Below are experts of layer 4 (counted from 0) of a mixture-of-experts language model. Rows are named router (the router's row for the expert), down (a neuron's output weights, with its number) and show model dimensions 128-191. Each number is 128 + 24 x the weight over its row's rms, rounded and kept within 0 to 255. Numbers have three digits each.
After each expert's rows: a language model's description of what the expert responds to. This comes from a sample of Wikipedia text that the model never trained on.

# expert 36
router:124126147089119124133164095123102157118151102120095099141127129135094167144136100153090159114137085113109138150107095125105158177111156125160133145102122165098180170168127129177162164159142128
down0:155089093104170137141104145131164187134158107109105103114106124169117131071148108122153154086102095129094113112161134139117132172105153159125111133160123119125139075136143086123097133109122143
Description: Sports scores and adjective modifiers

# expert 0
router:148114114093119117172158146138163082142095114175112137117113136129143142126100137099143113114093126175110132148096151154116145108118148123088152109157154154106131142144128117128086113157118118
down0:100112143131132106121131128128106139162102134139139102091115109141108135125114086094131118115123128163117135125123191168124152163139146148180111149103154180112157132128142107136158131117177130
Description: Line breaks after text

# expert 16
router:115141166146129097099156102143107052171154095102103135127184135141138154134140149092129128122126116142138099108104155098138136098128116113149106131076122117088167128137146105137104162114139118
down0:155075140144150145174134120118164132136114155127152100118095177150150146145110113159121098105114124133119156159134110154151109115173093113113139115139134083116107158138117117133145160125123103
Description: Personal surnames

# expert 7
router:113133147094106119141156103125104147119143100117101106124138129132082178146129096161105154115138089099113144158105097114108153173102150137158132159097109169086184158174123131183162157151136135
down0:131109140127120101142133093129128143140101140136118098124107094140143132118078102136110137139107133132102144127165186106135131118112122131145109130100133110109133125124119138137120146160118089
Description: Table cells, country codes

# expert 37
router:128120158086116126134156101119111152141145089107112087130131147148096161142122102163105158107125090118114143152117118120105157160111161143148144158090133181098166146163143143157162167155134126
down0:143159107098142108142162158168154153134166128121159121125091140145127120147075186146083123070145116121154158143095156078100180116144169118115122138077139122160115117113142137124162143091142136
Description: Table values and spacers

# expert 12
router:109115145083117123136160096119103163124152080122104096135141144118077168141124102156102157105132086119106146179118094119120152174110150130156129151091111163084179165159126132165150156148136130
down0:133117140068150132170093115098124101154139122155098155131126118089113174114129168113109084103093140114151139112071140127096131176109137179133107153137110143131149116106114100134071146110079144
Description: Table digits and conjunctions

# expert 18
router:111121157077116116135163089132116149125155105109097098142134149135098162154134093156091155123151093103112134155109100112098146173107163128149122151094134180100177159164128144169152157143145137
down0:156130066139116080117126127127115146145093152113163134132084160150114064145120158123127141126115112099113126121101156110118093109124108078105162116147068152132158100140131113112135111146083152
Description: Noun-following prepositions, citations

# expert 56
router:065134123129138165107120125123102143122164104118104115121113151134134138135143079120142133123143133112110131186071096110133136162111148158118185148103118150127164172121134152103131136129139101
down0:117149176082120148120114142136125118143122110142131120149130083126139126119152163117168150144162137192118126127112133112126137138105124126137148174117139162123106121106122161129159194150123111
Description: Motor racing results

# expert 19
router:154122093103145106128091147175094134129144110111135147158139127138152153147110138134110137111128132084140139102146118159186136128123143158144140101146161123114123114091099151099152112124151103
down0:142165129164118151126113075157119131155147136143120114145139105103127135132118146084120116093148132173153078141092139089092128143132140159074121125173139109122135097099124123137114127120138146
Description: Commas

# expert 33
router:114110144074118121158154094123098154118146096116097099140136130133104168153125093161099152109151075104110145149106107110114154152106153132167141143097118169107182157173131136171138160144149137
down0:124103132141113144153091134119064101151140112126090075108132123134156128131119107135108157121147169140131181130179140093113147091164100140118123134138139084142140153128127167167150147148122132
Description: Digits in stats tables

# expert 21
router:130134123105158168097102123172104144127105121115105127132140122133131147112121079142115129105105103140156139135129096136086134160085091146120121131159143125122120146159102132167159160125070156
down0:118107156135126112104104138103144169116163120158153094096109110065153110157084117137132133139082103144164137121160158159154158156051081140164116143127167124115170087084111143132129139119074120
Description: Capitalized word-initial letters

# expert 32
router:115170129125121122103093134132137077136127099114105162159158128155109151151119098111105132125116116157072132138129088173096162113132125135170163094088103127105128162140101149164126165143102100
down0:141117141180131110139114124096103108154140079079133122117132105126140154104157106160131124162135127126125063123095110094132127148143148168131144131106130120149100103108154111087105160132087129
Description: Table and coordinate digits

# expert 45
router:155119149119107157100127132123181139116132131137149131129094128154132102121079143125127111109122103130135119100134099117080124111115104143187119128135086144118098114133150140102142113064102158
down0:158130082106124110156148105148157113103121127172067109116147130116147129091124145140098128074169112148145134172158120091128122165143105128095172134133122132121099109111087129118113098137084135
Description: Prepositions before noun phrases

# expert 48
router:119128122152126165120159122150119139169146109102156140134155116125146091067169148100172084104160116134066142116101091148120154110152163143092148137149138157138136114123139159146120140138082119
down0:179070204153118134073109130137114121126120115132140134134141107107135145155125134095130135129125110152137088133120138180101100111101133113134098126144119132122118113133153103160096107118158109
Description: Foreign name syllables

# expert 61
router:124196135113155160101149181138118158117145119097164136148104122125136160116130099092168146139158103098083121111155143132129159113159113164124167124102152137127142111153172142094157149135153149
down0:100152130128181129144100154124114123114125145113097115109122109129161089132141137108150076138159167089143133121152151117120109145149143117124160137124130127131101155151163131155159143184126120
Description: Definite article and determiners

# expert 64
router:131103149099145116108144117130155133155101086154126117156121162107120141109138094105107133112140173106153145161114145115147129143151127068130107133116156109134096117160151131139141101108138160
down0:121096095085149127115154125096103112154156104099153112136144155076108135113123141121108123124130118105140137153154153069138131106136142092116162113148098112106108140105102135147133173090141138
Description: Prepositions after verbs

# expert 24
router:107119154098126114149154090130093161125158094109100109137125142130092168157134107155099153097133084116107149174115101115110164158116144122163131142093122167083177174161129134168151162157154129
down0:140137134095141120102128127115158117135163140175132159139119124096125122107154119136129102129094123108128119126125142161082095144108160110138105097129091154119121155138092118144121123105121110
Description: Digits in lists and dates

# expert 50
router:192101167106149160150139133142118119087143117117126147154140149101156176146137158136133095146121097128133138162116089097135138159091166119084095154148131116114162145110124159126124147166181141
down0:144136118098143090137134153145154113151125094121154144128107159136143132107115071154135118131125136102114130119103120084086151139090108110131161136117139146151110157093102147107141090130158103
Description: Time-period nouns

# expert 25
router:170092132125122097144126085146086165132103109096132119155100082111151106134092100095115140128136120148159097163155141123091087164107156161179157143132075149113105169132109140159152147143107150
down0:095110125084093124075093140131128135135124076122127098147152086122084139180115124170132143117136117136113091093124117126142113095131119160144150102148144140147167098087108101141109113102142156
Description: Digits in ranges

# expert 34
router:109128151085120120145146093124105161128157113111095106135128148139088170149125093168109151104138084115105132159106100120104162169106151126163126145088122163094169167173132130163167167149144141
down0:093156112133135121135164183103137113120145100090126092123130087143148146140165175146121144158100087101080109176157120099185087140120140164097150159124155146174083157130086168111114131126134102
Description: Table and list punctuation

# expert 29
router:114106132123098094143141124118093082120144109107098152156174149094124170110135150134116145116155101100102139155155151175116129155133145122113115159146113092131185177092142132165135127139118161
down0:153108119141131135154185152118126136145124109133173111139149104131114112102138175137117168149135115131179114138122113086142145102110115151171140092120181136125152167166148104091140150113101139
Description: Word-initial stems

# expert 60
router:146112148148117108135100095104100135162139100120083142115107148132082129054132140161117119158144128101135126158187149121143115114133145091138120181108119104120103096093123126133140139147095130
down0:157137086107131110175106142126105135138128144144114096104123126134137143158146111129146094150073137103115153178129162127141086135149132140147113156128092125147120142131113107160164105122144134
Description: Short inner syllables

# expert 53
router:129093132097153132142141115093112144099082129095134128160157117080139183118150110140126134134093103125108130131118123152101156139100157122095136123130076160118153135153104166120147132152104144
down0:123114115133120119122111131112126121128113160083135156120139144151102112100137146119120099104154141157143111149071167093098133115096137193128158116115144124084178129156071122118140140135134130
Description: Capitalized or coded fragments

# expert 55
router:144105173141130100122117125111108122095122138139101145127109140125133123133137103128090142118115125097133139129108149187131121135116102181142154137136146136113132113121139126119145166130140113
down0:150109141124107158131136133123147063115101112136161119132103158126118125093130118157107133179127126152089109134137108156121114129122135132160123138107131078131112160108153073136124113107148160
Description: Section headings and starts

# expert 43
router:113138134114126092122151149113096152109114138115121131163102155142118117150117071170124142125087118091105172158121137148131143096121099167130123158090126169066142122156136130124137105124157118
down0:099080111148152115160128130101133166167084084154087138102127092162131150153142142146138140143135141136116132117132142172132142114092140128130146171155121105178136081157106155095098133114130091
Description: Line-initial list dashes

# expert 1
router:167168122128144106118136123103082133104120092132130140155155122141079145130162115132122144097096092110166131157073132169071150172091162138135108105183112127054150140132147111131136157123128119
down0:136141142097105126121113097152142123138131129174161104131118130115151115069085117129096118113144107141114087163180097136153110107114156186111102107141104152125096154187127138110115101110113164
Description: Year digits, "home to"

# expert 63
router:118121148087119108156156094125100170127157086110088098132121130150088177151133100146097162110138084115098137141110099121104156163107143129169129159093135161099172158166134142172151162144143123
down0:150122131095121138133126101103113111162093111136157090125143115165164104114107103123114146114142189120128128090077104094139149134161166099176108122156128107187143163144154133145137141100101139
Description: Table digits and taxonomy

# expert 49
router:143117142157104136130109114118136156082110088104108170136144167109166148134108136133061131147101110114147151145119124113118154137133124157109108136155093119098147180128144132125132110176127118
down0:155149136104135151120126113119138137178147176158099129143137136104139093131108167114143136147120141127149150123147111120124100155145093118137087125121144091105096150138113159096156110129157114
Description: Month names

# expert 44
router:144099129145118140079182084124100105185124122156102107128142159111145171105098079093159168086141172110156133143085123107128133138104105111121119114108171157092124165179153159156169114091088100
down0:111074122102138135129146120108142135136125112157126125077125139121085152102143129111137188119116095109109116122111136053099126156090115139170123136070150128107151100117140082149120140134120136
Description: Infinitive to, prepositions

# expert 22
router:155120108123124108147106090111115110104098145095155131128164132107138128101150153160122128117157117149116131147168159154141106138119109141154126128156174081133129123133059075131114118143110126
down0:125139147159081118141114106067075123140113120135165109148134133137135132122130137094113133125150107156111123126144121130115107122101112144151110115137172161121161172133106098148150138149120117
Description: Sentence-opening words

# expert 35
router:146129146134132103117118118144126174108146101119121104135083150122175090143139090088093104127121136105115138169153123117144130138131132134159101154122096147122123134134148135173136134124157114
down0:131129132164143148162120101109148079185066116090112082129124111123151073115122089098140120127116141146107128158093124093100128167130115138111136105140144113103151076141133112092079119106113113
Description: Periods and separators

# expert 14
router:109127080128148110121136096150130156103129183120110137158119175131124136140146078103122096118118148129110137095105120123145151115115121131109144129191115112092120153086142169110140149150157110
down0:127100052160131123167092130150135122105121129100183070130123117109135171145135119151140154130133095123136111134109126117129127100096109117141133184110119089122152113159094158124155096111119139
Description: Sentence-ending punctuation

# expert 46
router:117128147131119114136164106186080083169172131115153084137123144155083098130140143088127117130166096089145102071094155099145128114144115117125120134125116152157128127125165102138114161138137131
down0:143152155103132120094106178137113141116181136148117134092165137145138093167088142116087137134140135158143150167082187138115123116126110153152138165129155111140134155137119159130158102149168117
Description: Foreign name pieces

# expert 51
router:153117120117125110122097130121174151080142158118150132131115150168129153117096135170111135118143106092127136156136106153125144093102100111137135098118174122131148118104132111129158133116168128
down0:110086088148146099170158135116129123134124103122162089128179115078135148118118135134101114121117156132144132156106118168116134118114121104103140135144136140119136118148147147136145103131122110
Description: Conjunctions and clause links

# expert 42
router:160165144137086113114124108140089198091129153190097110146120121113082122158158116138099152124101115165133118103131126116157126083098142132166154117132111142130129150145145163141104142109145117
down0:116136159159135118142109126138179132115146128127121141123158125098163111150133129104117196116137095093126103128135106129169133153136096138145135136102131094157153186116140134140140125123124089
Description: Infobox field labels

# expert 23
router:076164128107123087142143120156110107123118144114134076137155149120121106121120098129123116082132088152145153128131087118134082164077104099133139132117121110109162117130168126160120077191142099
down0:163124154090176127128083162087129125133123095103112156101136144131158161131090173150155129122159154145122162100099113131138146134094104152148128103108149113117139098159108099106190143178134112
Description: Mid-word fragments, technical terms

# expert 10
router:114124152081115121148155090120113152129156103111104101136123141140084168156132104154094156103141083094091145168116105109099154169113156136157124141098124171096164162162135129166161163154142138
down0:185198128145151124125134122141106156142091113111106102112097114126098094136151110137145109110125072137124177155114181111138140164168133149158121155133163126137109120104149139120106115120124150
Description: Table cells and separators